python train.py --moe_layers=[2, 3, 4, 5, 6, 7, 8, 9, 10, 11, 12] --router_score="sigmoid" --normalize_top_k=true --routed_scale=1.0 --head_dim=32 --vocab_size=2048 --norm="layernorm" --qk_norm=false --init="trunc" --learning_rate=0.0144 --max_seq_len=256 --doc_mask=true --max_steps=3909
Below are experts of layer 6 (counted from 0) of a mixture-of-experts language model. Rows are named router (the router's row for the expert), up (a neuron's input weights, with its number), down (a neuron's output weights, with its number) and show model dimensions 0-127. Each number is 128 + 32 x the weight over its row's rms, rounded and kept within 0 to 255. Numbers have three digits each.
After each expert's rows: a language model's description of what the expert responds to; "comes after" lists some tokens at least twice as common just before its tokens as in all text. This comes from a sample of Wikipedia text that the model never trained on. Tokens count by the router's weight.

# expert 1
router:148100080108144124166145116148166133163145102112087144121091118202067114121133175141176137123152088135120108123106120163135111146101109055095132097151084047115199162130073139183142176097081165107117118202112133114134151097152081075137130135121091103132137130052134094135125113104104121147181148136140149165126150214102159108081160102163172157184137100106085158142109084101100128147164
up0:102131124164163123133123099145165151145142089133074124098175094147107117124186189111091104088177149183100133086098101130097144191141112178133145105109037064141161120169156079133148093163150144100068110075192200141132153088108105100134125129140085146094135163136129128101148135075101160184083134133138129083137113123189164094116147079164131102114119134127146164167184127099130138098071
down0:143094079140160084152155156207177082147178136140059124172086163138164187084096119131112138155136146102141128144146170142100089133195153179108099147142162144129133137143132099147125162080135119081111196143150153121114108116161092150085112119109126121130191128135139148123107155193173109117190025083103077126085058150113105140138103120087097102104137145121115118108120095108133123160063
up1:109115064135127111156133101091113107172168152110103106139126167150145114116146136136109120155126124128145130138126107136142099162094060068077129101149117069097160198177100139133167129103144142115089128158147162108179127104148112092136167180152104081150139111119166148165097118107052146169183081090133154188144096117050192091101153055138134108180152139168153195141097107129063129125083
down1:161135108110139152177139107152163130083132084126094143107132135102062117100116106086147124132145126135126166026176126085149145107175094155093121146012145099102072099140148154136140124118141117103195085168106129093131092192122126123132152171151153159046128144158109143124179186183140118134174134062118104123155159195158127119132149140163100173087107075143126124110120137149128143091134
Description: Vowel pieces in names. Short vowel-led pieces inside words, mostly foreign names and places after Le/le, such as le-is-ure, Le-ir-ia, Papandre-o-u.
comes after: " ", "le", " Le", "e", "te", "re"

# expert 21
router:117095148060119141120194132130127091146147104101082107132169137138052118154147115193125117119159088098098144116149100113167096132129142105078108087153087147146142146169062111119134117102155097121147088185145169130149183105158159090094106144161111109161135114144156175132091150108057133118145208129138172185125109206115147132118122065170174158136165168105118173125101129039153091135112
up0:166082119143141116078178111165127121174140071142106166072068144098150112121153146106109147209160096104183094093155098179126085126142155122122083141120100182146126122118127157126076107121068184130108088133134123101154103163123143126116126105135151136184110125122098156109045133109156165174142143109188127197097121102124128141162168094191109063087194139109165156109157152070141159145106
down0:146192175139132159125116162164133104145067093100125166122058095129174141146098117106136147135123155115164139118077152139117126138108149131155126123073141146154182180098126175156071111142096150097167119141164164126123126084152164143098137142089111062093125171103172165130115068110051112094151120128056133158112121102142114148064176093107165141108092177088084082115143186103136185144195
up1:113143109158114123096181066164170135173109083143141159137134055167121132091169120152054102147135182123075143171140120157125111151119175156091076097129073135156115128093118105123159095183136089122161122175154085152125098133100106127092135118114119121185116079104167165120142126120187133124152169156089181080129114184146146143117132104155141167128142072049154135079116103116193121052102
down1:132119113185154130143113086114212095117127123108133067151147150084085139131143135073190115133143120101106152107185148136126141098171139119146051096132110150106137085124144164133155151105199157145194097136073109157147104097141149123166148096151071126124134136083219129183086092186133117100081100127145155141125080115133155146092097105110091139157104145180198165100124100113089081157094
Description: Noun and adjective suffixes. Word-final suffixes closing nouns and adjectives, such as plural -s/-es/-ies, -ity, -ation, -ical, -ure, as in Qual-ity, Vent-ure, refuge-es.
comes after: "ent", "al", "il", "und", "ver", "or"

# expert 59
router:128097130119128070105148123121153103126121107117138140059111111147139118130119166107150153098159135086068114114161108171184104142082145112064163097164114091123158141135062095131136122126099173162175098169072176116092114143126145117097149135147091128102139167059153168150144140148143082085147142108105142125106198119096176090052159118196146158166182101080109173171074060114137146175139
up0:126128103132159105118159151127128135117136151059087164146148172140143145119157200092170127034191118096120146144162175150096127165104108114131128169084107053118109150104100077155118101120128116137138139083149100084129098136088112129139121184176103155132085106127099180074102084113116131091066123131153125189156119156095155123054185076184155155122175123145096079145136114069130168113127
down0:121112123128137129118158123165159160110131150108107064080094093118124125146140101195107130130097151087104133080111083093160175075139095125180162091103111170118140108123154152131099107117147172124126135178205122103135139121185180108210151097095129136118147113108188127095092105160134119156104171144121087075056166165111103130212098163143110115110084133159109190101119102140173148171058
up1:122118111056117113144133111179123155149123084149131183138157135041098077141161183089116129144151179136149122138150138153146137131200151178134095150156097164113165119147067117107154090147143150046120126083128152116093123092108189132122133116150162085082182084115042148109121131144128090198133143136150121100120146167160110112046119183142170144105077122135117160123123079085143100143122
down1:105159083135104110174132123148118114138140163097204156172149097113084127136154178093122114195183124130105116144048152080118160106121104102166109160140139104163160092143147077096078114102126143125116106104049171093169139118156190130176143103154128117096108107146098164179154161111099108106085141148119159129108120125128076127210137124090094085132115086139127144081208139207100097140130
Description: Word-initial prefixes. First pieces of lowercase words split into prefix and stem, such as ex-perts, dis-course, inter-ests, al-ways, in-vitation.
comes after: " ", " the", " a", " pro", " Pro", "ical"

# expert 48
router:125052155102129116118154103088144188110151154114037134107097125161055139117195118159134175148171197089089114122233120131178119099131149143090098101151080129118159165082103124127120191126091132101133118145141131174116152130176101148121153129118121082118144113076091136138110135108144091071158138118111141126114157135117127134085134153133182135144123160107134155081187155076130060180164
up7:149103159097100130085148191097134110097123101127162071088056103053162131196178120115103109126105115131151096131183120122211204167146108120106121087118128214085177107148122122141119069103136102074130108104109151124168161116131123188135122087118157141140121079084058148098162129137148129133156133149103095137132138139159131109141141161117138102177132125138095188104150198131154082158121
down7:187157114090150176116094129091086082120126129129115085111143045156160132138198132111093142109123080119121118089164094108122169100180102121151120104139144127132193085130130149182137126161111119069150163173098130149101142107116209127113127171154105093135165130183155127122129084151191163104081077152111091078085093111182180071091096155115115136171139143162109074157142113171159116159114
up8:148104140105124187140179127096123095167151209125091127114136105172103146122177137210118131112121116115107080130165149146128123128126137115107091130125101123144111170126126188150145101124158107045121096155160121147167179162099120106103157151117091049175128130081107134126220129120131215117143082127054086107127074099090145137119106150163113114205105081140135132108146139126098187160143
down8:150102074093097098088116128196097095157123126124128124158201159163125120140080111138093112120148159163111071195127105167147160152090094084134161096117168084166170181109102121125102113180135088120142086183079139092145092123129109168128117107155182165106177120119206161088115150153120175163122110098090141151075158152134137061156157112143114074153115124067134128122111192135145098084125
Description: Syllables ta/ka/ha. Consonant-plus-a syllable pieces inside names and words, often Indian or Japanese (Mamta, Rasta, whiptail, Raphaelite), and table pipes.
comes after: "s", " S", "k", "ra", "am", "m"

# expert 58
router:089082105079099091136132146075125118149135114083119188095096112141123204125152195197152144114150120066093148102104082108136120149102150147063124134110128084107147178138095080195129128081162134105120092175114104199070140114155154063170161134150090137158116074107120177131174175107074143129148144125118146150070169144086150122125158164141147149137157143142126164119140075084137135157099
up5:118135180130144137186108134104053170101142097121091215128149111154136144149151115122133075164159114104119132100126068140147136147111123068141105132122104128143114188114152117179181128156123186065117121083127047133078088163125169141127115127108105187157113081154153085162112119105111128130148130119133187132091044124102125132107153097102170132176160140108100147078144064115128188151191
down5:142178144109164125117125192167078135130132160139137166148119111138173098161119097159160153078102115111125125132111121104126146151182099109101087100113129078118128078125143159084103166095154142139111100166097180083116106106132109146095165123098147110184136122146164139123131149116082123097160162156166162129141099058127081088243119093167085165102139090207160122043100097163109158080158
up6:060145103157081116104127150108123116110126072103182145156144147167158169132116160154126110047152120163101123098126144108130109106133145152101121168129040133116165167149078160123198145102150112115121169088087173180080117127191155109195095172144105139142097115121132100086152111139117185117166132111104084145112108112110128101107071167123081143119146139169012090127123170134142127175122
down6:133141123144154182142096087140136163119168175148093151117120175129101114069139122101110162115062127186111148160148136155124084158158143136225125133113172097058111061120175114131114090116134206115120082103099134120128123109075142143130207155129112104095180094084113186114147142133183122130088150070188071090105109127138143113091162111138168082127089125143153152114110110144096104144178
Description: Function words in music articles. Prepositions, articles and colons after release verbs in song and album articles, such as released on, cover of, Label:, on the.
comes after: "\n", "\"", " released", " album", "ed", " film"

# expert 52
router:090116090145131052100163170114180092154182113128136154069097155131106130181133149153109091127165143102153109133180088160127092150149122158120162148129120134131152184133121109136143152125081146096117109169108180112087152081122133095093108136112068119150180141092136141126143120101103104098176115128122111198072167169110125131136122042133196116116187115065160200139072153072157096111163
up0:139119144143161104167153095139112085161091101112116072141106120174085090155115150178152147030193185053160101097114132127136119131166143168135086127148063117134125132114097130156158107071133071113119111154124126139160184131123116113084174122107094180147147113111114110133127162169157150110083112162118100061190194143151104079089112119164123124145166102100156124174130163076163189113136
down0:068169066144105142100115146079047188133116077081153125075109164161138154117105160139115128109128138127137085110148134098154159159162063217156142157117182141180101165150142105134171148167110125115107161116098099120170110111129078135137118209069108118139105174137166134095104106175153134106111150132120177096122076134160142113129086159130189107124151070077148134150083097156123135134081
up1:072093127126133087108095100097124088105149098081134159157077149134138157120151154152161123156155184093098097151135108130066185112150146132133120143118169126098134121151132080164136101123121071100153081119085175133150125133169199051162157156120115115122090104124168176146148148091165150101105140116127124102165133192088158200052145117078094187173137126097195090119145123070130162138175
down1:092162158132136133130170113150128125085098131163093125103141083139130136107111153092112121168109101057127154157172156115174158163137162188112148109128126132157171152106116205087079121092155125156101085117101107084116114153122122095118127108091100167134119126135087129162060050131063140173100118109162110164103143178145143091154108174128199147145191121140074179083183128115199121108063
Description: List dashes and compound hyphens. Line-initial list bullets after line breaks, compound hyphens like editor-in-chief, Centre-back, and blank spaces in tables or sports squads.
comes after: "\n", "|", " and", " first", " two", " co"

# expert 35
router:146144116130141086145139089095153096139156117120125136109098046142121124177154186160183150140179131102110142113140112121157105165089142158117115121084126080118170153130118070166121129117113162090162099149116108138109128115141065112105134092235064083120173170143080122142136152089144139049156140133145165178066100140186179092096155126145151117166115137083121142057074099094143144164110
up7:131059150120175214083141112106134114133128180084134153106096117117134135190131137108126147118135071112098088177150126102139145140197184135174155151093090134113095153120160141137113105145092146103096097118106098100124122079123094121169133107082127106167091164148043074101117145106145104120184129122129132153147097133138164151120171136147127143224084111132215120114049102159145154172152
down7:187159067169102131113140147104150124076185076125169194156164130139120150134061157136169122172067200142175085115105098158119055144108151080143112123170061069115164137094092150150128089183135161139119164137130113139089134099136096150113093185136112140165134162115113136138153143162106111112175095129080090168134146205113102133099114098121107129168119096109146144092112073109116151088145
up8:117165143138151107171155140141199121066152108092141129118126114091107130175101104131159156114226123105106126110105126128116194173090125169132142177146111092123137191164145067148098124110105121086146055166075100112107120113054108139097081105178106164116123107146166095201172195111142127142167140144127149152091077101108091127154118162122165155143170188094141133132104090132139166133083
down8:119070159135166122101095190146109188203109105131156176141130127105139113075096181087079143085125140160173114140120137114145094155132185134150126157085178217169172158099152154132116123117170119147072110178120127137077091129064100109103166205080176086151160083077147122100138128094143118114153112143102115086136117094098107118139115122108100115186133099114107155160089169153137094105105
Description: Location infobox fields. Infobox field markers and labels about location, such as Location:, Country, District, dashes, coordinate degree signs, and the word in after listings.
comes after: "°", "\n", "″", " Location", "ed", "way"

# expert 28
router:127095131106094161106131112136110094130142111083094179105105116133117142198170108128166128129114109118111150090171087181157096126064158049119139091152116160139197179173096114105108150138128177097093097136156162148122126060189105134152118099139083107158145146120139145101117165077058078133174197120145183159123126206145147125093173078140129138162205129116123140114132124105149097092152
up5:120157158121104097185135095166093124127128126107126128111134116082085151080127147113083128149139136137063156147162105081153076179114152145165112107162119128140125118170146136052095127174130158113067092083062080165207126084196105162139094135169158108154118117083184127120167189156080087134137100136121130091101172127135166149125145148186198135146111111158130130089159154096156095072109
down5:103132117166151141158139186128124062139126120187092123136129149118133118080178129118154160069087122179135127082168126101112178066079118054120118130127074138137132109128192101105153114136122077060113175142200142169107145169081127131154109098138145082148100092095107165096123144166180128139145128124145145156083167127098118172163139105086100059077134159125121173185099173149107150175103
up6:090150124079146166099161142085087132162112090079133091145163113178069160182131182108175084094174119102138100130154156089137170117154153117079097108113071120150132106145089129128157076111072131148144154108110148119106149078109125085058176110065152122113076112199164163117160134095136178062100094159160127143150138128091126120134184131131109119102125189120123146171140167165177131183140
down6:120156169156103106160156102131098216058145157064067091084116061115133066146119098166100115104155106130124137121143145164131089104141149127186146142130113120171139156110097117113106179191152202065150170101176122106101151061150155112133065137111118212155105125160162154128126083088104131135140117099142111093099093137093107165145111163136117143147180123158166131129107124136114186107098
Description: Vowel e pieces and numbers. Mid-word vowel pieces, chiefly e in agree, goodbye, purchase, plus standalone digits in tables and scores, like 1, 2, 0.
comes after: " |", ";", "re", "gre", "|", " tr"

# expert 7
router:074123084080095164160168181111128175163140119052085120058112090175118133135160133113129149120162111098134143117108084118168098180128081108094122084130120166128158149176118116142100145052143211159139111142145136157089147090162066109136136113136107112084119095109109135135113170056162150167181139141159141174063180131079127140102159072145152156138144142107165128144140112119126054112114
up7:130134159070138086104173114138136104106145127061116118143132087151027123190186155139139094115142094161140147090037161144153115124158107182151204101144139105200116167165122154155166085060081110154152127140114131102113121148154125122128165139098132106087097140091096147138138149118131181134091129144146103119145188093087097114143140108095179100195137167141170101127135104157153093091088
down7:149118123147095125205122151142145076138103216146155099181139160140123113113095113121107151050066077097228126134110103137131146097145150137120098158053127103151121074167096037099097170138111116148160176110142127145100134097139121152098151135113141135060135142139087177110085125146145136150127138132174176126077113116107154090193103168123157151157152115070120133156142130143090167132112
up8:118129114123103113136156160091154133111137095099112215138077124146166162112134139096132138161128091194136147143149120092114099177105145066086139144100102142147133108162132206096155187137116129057197124139152135142101174104190126146164109109082142157105145145123059092132132157162099134159113127063150062092147146120071159145170151160124133115074103105166136073102111185092068179136124
down8:160089110146159118091076072170108126153150145154116134148085137153120110118170169060115113134103178132106088164097132127108169147079159100172133116151174106116119133174127176141190145108151132072125123157134139144170129098144124193081123102191129124187127160090091091103087127158159179139107128101123162104121087116088069113188087177092148089162111093194135162072092126080161106083144
Description: Numbers and months in tables. Numbers and month names in table cells, scores and date lists, such as 21 May 1990, 3–6, and "third place" in medal tables.
comes after: " |", "|", ";", ":", " on", " 6"

# expert 42
router:101092137066125095132130127126133113172204071111146155137101122157112162172152165167123183063139144062098100147140113176109089164152149115102159071186134092128144129133064085140157167133102139082186096154142116119089144114146108132110119196118121118080171160118121151110127123065103180072130184141101116131125199153097128188110147095113155135179138132121150149136146065123134064110156
up7:137107126136118137136081124119100107105193126114103121153148067191115134118171194141158229076086133112117152147143076124126106211130146167122173110173120163154109145151162068123144080090105121153149118144136150140103155123096089124118134169132148118044110152143108154141161120071146090086113118132190096032161151154102134143110126081097127106082130102130166141073159149130161110164146
down7:130062162125179144163138180110122144140126149127114086112184160045108104145089136178106155108123134213107160131112216179165141157136182151145082087104103102129142168104137076098137170127089084108116137135094148097108182145144135122174125121118138132173069083152130122174136102104138128110089127115125149097099063118116101085115163205129153150072119110128142176153100072100104160112100
up8:114153125121077152105131150127093162190095168116114155119088127147164188195086114112116185073098168089117156178123037130161116164147089115127173134112122171111122166115120075144152186121160145161154119176111112128157114129162077111075072168093119096102171137144118108172172100123128113145133069138081172153174181148108102091073141113100096148134088153105122090117092146075101149138158
down8:137112125123117074140155125082092109172135183092174101105121123148139116183140060130190098151127173156161141093132125130132150148179165155115142167132100135101196149078123139109132076140096107131061077096076140166220109160082102175090142101160090176117172116153125110095164093151156153117184155104110120050133121133108062136104090149206125142137128104144101110165130108104116118108132
Description: Numbers in ranges. Digits and number pieces in years, seasons, scores and tables, often after dashes or plus signs: 2017–18, 2019/20, +2.52.
comes after: "–", "-", " ", " +", " $", "_{"

# expert 44
router:114113109081085103128117130107140151121172112102121157045119110149095177134149145131149180105114138052121076101147087149164102114092151105119178133138100172154146184157048134182127164073103145115149081204023118123041156120161120138091107141169162129150150068142092164126120160141134123138151115125137126133141169169107156110122124115183147157189131112111135148153084079131133145133136
up0:133113090119111132144073124104110152132117151151121144212147159103056168115160165175104185100128103110139082132111081161138112083118114130088108106179094101110173155082102122162133152123155116142095179169093106114101102061186204078103121156095111148140169079107098154111109145142114106152121154096108126162153188153104223156154121146163143158121173166131126121184102124103058132149149
down0:093135071145154130150144146159069086107150101151141102157105151120096064099167134121168139215114128147104081095133083168179104150130111116195113142101113135076107141161128116177104109144041155115108195164117173098096143138135092122158132091129150116158127113162119096078134178096171116147161176082161094154127099156116120101140134127221085142134158113105144126070115151070142146095175
up1:124157185115095131125099119104118117099136154137150075127063096107143096147094137072177141198133140123125148096084149166175120143115088151177137159134191103098133159103073077163124113115137146124149131076111095109104138125170181198083184097143068134124138078098155128150170155101135080108144094118102147171044129169126114150113122102172188148134118193068179102143168133101142138150143
down1:148139128101162144123121172065086154144137098104144116050124104093154203123158117127130142074119074091151067116177132084106111047163129185108156047102153164117131110120132108141064154121142174112132177146096121104150171137133118103147100160168130110153074127158123120170111080139173123164078150126159137188086142187136079162140135121126142165112087124147172150133167087168161114123078
Description: Capitalized word onsets. Opening syllables of words, often capitalized in titles after a or the, such as Diary, Dinosaur, Train, Diocese.
comes after: " a", " G", " the", " A", " Best", " E"

# expert 63
router:081097144102122077155138134130138140194128140109116172105108126191121145187137148126127152101109169081124133091140084145136150170104109105073111134124061120102168182116126099160117149119102123082150097153139144138033242110111133102127101165168118126155142152098114128187118118086080117046204103119139147144107157196091137154105173107144131146132154109126140091118142108105157126130198
up0:132034109075132107162137141076120113112155122143184091073129166095094076149177092129123111155134134114132140118167146144149143108125102088165125144179076139097095166107164198138152100156127125130127134118100218182147120127152112139155196114090141048157127124156131159113111135147055159136138082170184130144110132139045094108094116115114131103148153094087094126169160121159100173161118
down0:135092115170161134149146193138134150127122147181169091100136124126178121179098055074116132095077131083138134163113107085120200136148111206156105174091102109155109143151106141104156144171128154160140097127101101142068115165073116104119120103163134132129134075177088133155132110148146028148188091046106108126163143106160132165155121090164103116136119124127139188090149175123108108101097
up1:136098138151110116131085174107080125114158129083127061139156115152147167122126149129133120150160170110116168153130084086203088066137060105159141104170168121166125131123081132102161123175198145159129135076138033106085100138162135130094122197148114126139138134136117119146076183099129137105152163113149128119156147166179119122106101138110077128136108137105141132100026142098176204100145
down1:137129054106076167108170158136172154106114137110140195143083114125123068093195149089112107083093087158139082120109113096126095156170169138121169144122136155154133119110067093166126079134106117084171190167097125090157110130119083186135149188104082138153122083100125122125138133174156120186156131112091184144131156078158132120153185080126089120161169082112151164100145152124155062142115
Description: Table and list markup. Table pipes, line-initial list dashes, colons and equals signs in wiki tables, filmographies and bibliography lists.
comes after: "\n", ")", "\"", " 1", " 2", " 3"

# expert 47
router:125078136136155119151130135132197125123153082083046117137130144138079128125183177130135157125142127107130123105134061114148117160124145141122145092157105147139176183174111108162132145070124178143131096156144124133093205168171038140158167088154133128118111124074052111158154122094085135075149162147079125146115182179084100110128123127196170127111094088127086133117146109158126078108178
up0:104117145128125148103090144105109157160159166147103165116184091077143090162115165151165082170154081123133100077125139083138122114124135144096088162134099075137125122193088092094116102111148201166129173119073133104139100173130101102159148116137194107113157198095088097094141140140106163126161168123164103054114165094127190134089143139152173101114111106092131153114024145100125105108171
down0:172156141165134135144193140099132118133123119072147092088094153112143099119087093112107083144164172111164103150122114163104128083213105155174168147129162107123133133176125077160105149107116134161124107126068102119233092183115079088085172108163118177077117121094135150101132103161146100105121115109093106132118172172175101173117141152167173163069070116103135138097101102153125088180131
up1:165117177078152161150072153149176106133154065167125092081129173105114198176142127145179089087131138124139136078105148169115137119119086177114107106127118149156139100040196083116073086122068171135113130137130163125134174075155154168153115121124133141159106145127088062081157148095106156087148124111113114122114143199101113180108117139152150164138138083139173127114173076163134096104136
down1:136081127151172123110128189104105131164193094127154131134094122124096151118131180103108135094109074163154119123114129119143172136113113166123165098107142081107183125113133089116155155109072094191155144120140104126086167129093136146112065129150134188099058166161120142072119163142139172160041148108150105137154051068126147148236155117134154092178116101103137133104128082111138173115135
Description: Foreign name syllables. Final vowel syllables of non-English names and words, such as Murakami, Gujarati, Taipei, Arachnida, Slavic, often Japanese, Indian or Slavic.
comes after: "la", "ra", "na", "a", "ha", "ma"

# expert 15
router:127113156117101157169128116116151133128191130111090102111085129094062191169182143101118131126121123096112108089159083172135096131174144084099151110178138101162085186136097104123076183124098189102149101151116153169061187137167046090148125131166113109112155166096110133158150152102132151133136141112088127132140197137090136173133148051136174172195169135137088130130119072123117129149127
up0:160097134107064143122185093082120113165193088070066138102117179136099132143153137144060116145094124122174128084170174098103140153126126103141144151137129113134115084137168134160171164164151167069102081161165129140094159096189175110089108178116154143136141126143152170155138124137156141034134177170088102070139103105094139173114113112062146085129102099099166117148108139155080157120136
down0:146137135167115108139074120064148152108144123118130174107079116117029149135021176105124125176152139126174112190127174173137115100149085169081118109086083153127148146135152101126178117142080082138111079166127131123178108106167128128092126083140089105119131151143149119166126170147069101169111164149147127162120081135100118166121177157195053155147129108105143175117148081118135138115143
up1:086070123087127099115157066074141109132134124146142124113051184108086156127104169178169142170136158094070154137074089191181134170221160165107173127126117129144126092135133129130077127130141132091117156090087144154084217156105123143135166126159148119117133125099141131156115138141155123093114100171139117131141151126130066116091127102127065177151074134173152109053163157145131129101120
down1:155184105111108122107136117117109136124150163133111155136178103199128106068129141148071129110125144123144117154162165126142127093123103138142093186132146128120103135108086113089154155120119139185075147073034139128167172143072158090064177087123209118122133119099128111094120115107110125183092149188100127151134150138038088154150107151134115167118151136151183203081099127154135156069118
Description: Non-Latin script bytes. Byte pieces of Chinese, Thai and other non-Latin scripts, plus syllables of Vietnamese or Slavic names such as Cu-ong, Ši-ro-ka.
comes after: " 0", "u", "i", " Y", " 2", " Si"

# expert 40
router:094092138147097126123101167081121103148191083116118152110083161088095180119146135130110121131143121082129125163127068139135057150141134136082127117137125169167175214136120076150124186109134155077099132192115145135128159090172129139098106181145074107140181166068096129136167128117142099092147115097073103154071210201099152160123102091142173110137160116087139142114100149109125140126179
up0:078126074127161117060088085097131144155164158122137112081127120127126147154160088130119108175186119174122137180124124119105133225079072140107168179082143188114134164086150129158176175121153153123116136140124155072125101147147099119142084148095201188128170074089110136155110102082150167134123148099109130125105134214130139064093146105093159120169144117130086097146144094095142143127115
down0:084170113117135059122156105139082169116131176104157152141168087096149122161053149082174135130158052161073100135132121104141092183185173123116119109083165079109145128123093193063136090156129115134116181159136132090116124137118120140065134114109139170123148163169075063118129151104100134148134177132126157209119135089141111134143155109147147170107131140143087083177069150162151134102150
up1:129122069159161112132125129128148151181163144132184065098148171065123182104146141213148123077117146142112078056117144135106130107112164160073122087130101110168173125133101089167138167131130115129100118111132132143166124127143107016120116128086121107211130132095126103143197120120156113065163166160144134104141126163140124163084110126062117157162111154108124145103086107161158174084116
down1:125115193124127085138129108160150167100100141170114138117146093136131116127095136078097140116181153125111138167154107096125115120129152131135162170135113152149120143056129214085161122094130125151134082190159152056122106094116101157174066140073120124157094196128132076121141101158047138183112110116077097147163095114129101131111114176141102135091177164116073166101129160101163204187118
Description: Hyphens and symbols inside words. Hyphens, slashes, dashes and plus signs joining word parts, model codes or place names, like Cortex-A9, tri-service, Sapli-Séplingo; also un-.
comes after: "\n", " 0", "-", " Al", "n", "i"

# expert 11
router:084092142094135159158162130092097119177186093085091170072152133185115127161186117139173172104124125078050123150161093147135095158112136113128117084166158159117139156146140116121154145117131164112187089135151127122121122077164107110046094132161132091081158151095068131106117162055101103117163190137150169169085118149102118178118131074139163151141172097096139112135122111110117079098183
up7:120073104094111135069099131137148094119137099106202094164123189105109160129167112123108139133106083086087150148146117075168169187113164097181116121110142078106144142133100098163212144136119177140129120108149145121139173147132114218123169100148116093130186101149137135136055140078170138124134163155180099140084116110123192093131182088128109089150093147125093199142093163095136130132118
down7:108152170163128169089132116091180126123106114123132134127135087105106139139133080129142099096166105155089125106090113077140138119184089139142132206130121114118088177167132179170113086111164221106143185119046092146124123139156128118185166061161062120095140145123137140142065120114112133115150166144163114089112198124107110128065121170139103167124149113184087098115126058116157166156125
up8:089133106133104110161101124121144086069115136165136109109167156139184098179125101071051142135219099167185160143169103195155108075123116124099167125098113199150114189177126134093178134115079153135120145111079132157079101145078108138139136089190111151143152105108084141112123147121159116111147175157081169100081113109152092130142157127170117119135104135137109120184076163145178105121097
down8:114112092081144119089181172110121085152162099078133163090156157128150202206136137109145147102132139132087111144057161076115163162140126097098149110141131152149085087155077066107129172122086160128149107191126098153123045096136152130083139142089139097148119180157152146141199132116143114114126175083086057111155126142100130131111149179090119131108100140140180167127129067175133149148135
Description: Standalone numbers. Space-preceded numerals in tables, scores, dates and measurements, such as 3-pounder, October 6, W 14–7, table cells.
comes after: " |", "|", ":", " ", ";", " ("

# expert 50
router:077084134105086119144175173140132132149164141122138108089094133151102143188142120128151149126122120120119165022178126169140095161087118118075166135123103099153125155135104098125073127070071140154108106183076135221111156100130049109108161143164114071140118157078132178158133114082107122109151132122158122191111125130128152102087201106119168124132118101079175155098130149123152076145134
up5:147103157059105143097142168124066069127108098055170134107078079127141155144149143135113145165124093093094137155085146093176128111114142142098124111130110140110112104185176094137093094119149147118133089163173121114161108129151166076161133128168136143146136112077104092158165179130119073158107134166158144126158113205145080145149134111114125144045135137132177096135159095142228149189074
down5:129177158205112081122112102113140166137134097189155134119112157124185115092115120140134112167098142174129115095161105083125169099107115163119134103151105116126112104075098145162175109151139129097199169155145078133157172119067142142071097124186170135166137164177101124144137123172107156077091055100128073141104099132172141150046101143080153134142172094118129140126092171160082086077120
up6:165146145107147100102108087131101120160134123120092155106141138095163135092179137083096144138122133094058143122181151123139149138133077035095104115091154147108194186126139149124069067060135134080114098108140145155134132142132100104150141107151122128096128167151094144080088111124098162119142157196133094153188101153109142148189151070160155106090148185099176101157170059127095183121158
down6:167148078104111138117106109138149086096168164114130124071115156166163133135097153124102144112087107110136103148053156139152143135123098141138169095144197148144194127103154075115130094085152131227063115091080165081107123162183129107177128133195100128095152169108172126198131151088137098162111206146115094142163082131186149128077099100122127116121130140108153153083111096129127111114092
Description: In and table row starts. The preposition in and similar time words like after, during, when, plus pipes opening new rows of stats tables.
comes after: "\n", "ed", " place", "ated", "ing", "born"

# expert 57
router:127123119106095067118162132115119100147142090106101128127156090112116161113159140158170199082174175122090162115157117150125140178117081089078164122130108125079129127105138090174138114122070158157143115174107175172101131051139066124067148169159095133123183109087143130136121150117095160078146116149148151144128193123156138116122125091113136140197190113082109143141069115067197121195133
up7:097123161139067063140126136071149103125134081152103134131128165140159027168153135090117203101167144092135088155129150142140079134108108113110163161122146115125140160161079132100107095203139137153096129176150138142116136168055077101161104139176145112150148073134126153111126071110154178112148171116130110092163195167151153060158139142166150157090146114127156100155050130117104118110115
down7:175179100155145135144116107200098148116146192080139176173178128163165143097083149089104082113083112170114179126139098084109158176145159137110124148178169094165114089136111154085049170127107070169123099159154091154201158100140132103128126127130071134087159174153114105139139136160137119114112117126140132102102090166103168138096090104131098086118114074160071168115140087087085118153159
up8:091174117144095151147122112104176112148128163083122170161192100097039143142154094131074129141176094095107083137136106166095136095163166127106102137135095122109131132089061110174145104097138073132090065122157121119124116071147106179168170105137116190098116109163083135133147124156097130112091190127193102119114141140125161175140149133072082191169150160141149155097107177126189104101143
down8:086077136124164138170155144136106138147151150128081105147112119129118128101160072088142147148085131136128121142113130188146159122165164077083150146111125146138152113138099088115157119114114087134139134153193185071146138125148119119094110163074175178062109167126113162100091080154161192166126154118164098204104059118126048153132169104137109140151132114124050146054182159143141119077096
Description: The letter s after prefixes. Mostly the s right after re, pre, co, as in Pre-s-ents, Pre-s-ley, Cro-s-s, re-s-ilience, plus plural s.
comes after: " re", " co", " pre", "re", " con", " de"

# expert 25
router:125097163111118109124121105126135156165148138118096160074114125161102169184176149123129162143126159116132135127151077132171086125102135067046175103148088132132173142110060116137138179130066161106137095175140155129093125067171129129093081083135090096126119107087153204114171153091133088125162134117140167140129174153189144157155140042168144160162171151122141144070072112136100093112095
up5:149138165128124095191073169142165123158141144144187130151141141140092115097170179149071110156157058148097107103104175151172157107142132071109096124118060139068111080125135137213124159092122125159112105134096159122107119098152163094078073155116150165095148158120111097132097078119120133100165187114182103145154117176166128115112157121149132151150221137141105154078066148112104150104111
down5:087134136179125094115134097120166085154209160129111108087180145150173150152162112145173138179160152137127161128127113092123103103137095141192118109155140158134080102116118083151171147052147149169145127140125121109160098109074115189120136093069162132150125113122032088104140156137093104129044120141122145146188143082136110047150158153103117142135151165164121141122128111046127102131088
up6:145087160138163154170128132065183037130151149156072129112129116175081143149130133152122129129126113136132151101169130130151122127166120144101146156129074115119144183109182101118104108104106142176122089201201143095095176081130044169141139116111133085190136078112145140162107128117147043141156151113188106123103148080151145148163140073055092109152099164168150105124134127121138100127098
down6:149155101167136104111146134117097128118164131112123140092108151158106131162095109081119136136129078122094109125132138062140134133147120158145142114175164168216140090090127104167120144106115173076127158107092101134144143166119171083147130186166167165149102112134145095125079173106088140137117142163144113058138110066068175169124121111126046090097092089145154247154100118130170112123191
Description: Letter e after capitals. The piece e or ee right after a capital initial in names, such as Z-e-itlin, Z-ee Entertainment, For-e-ign, T-e-chnical.
comes after: " Z", " Y", " Ch", " H", " St", " W"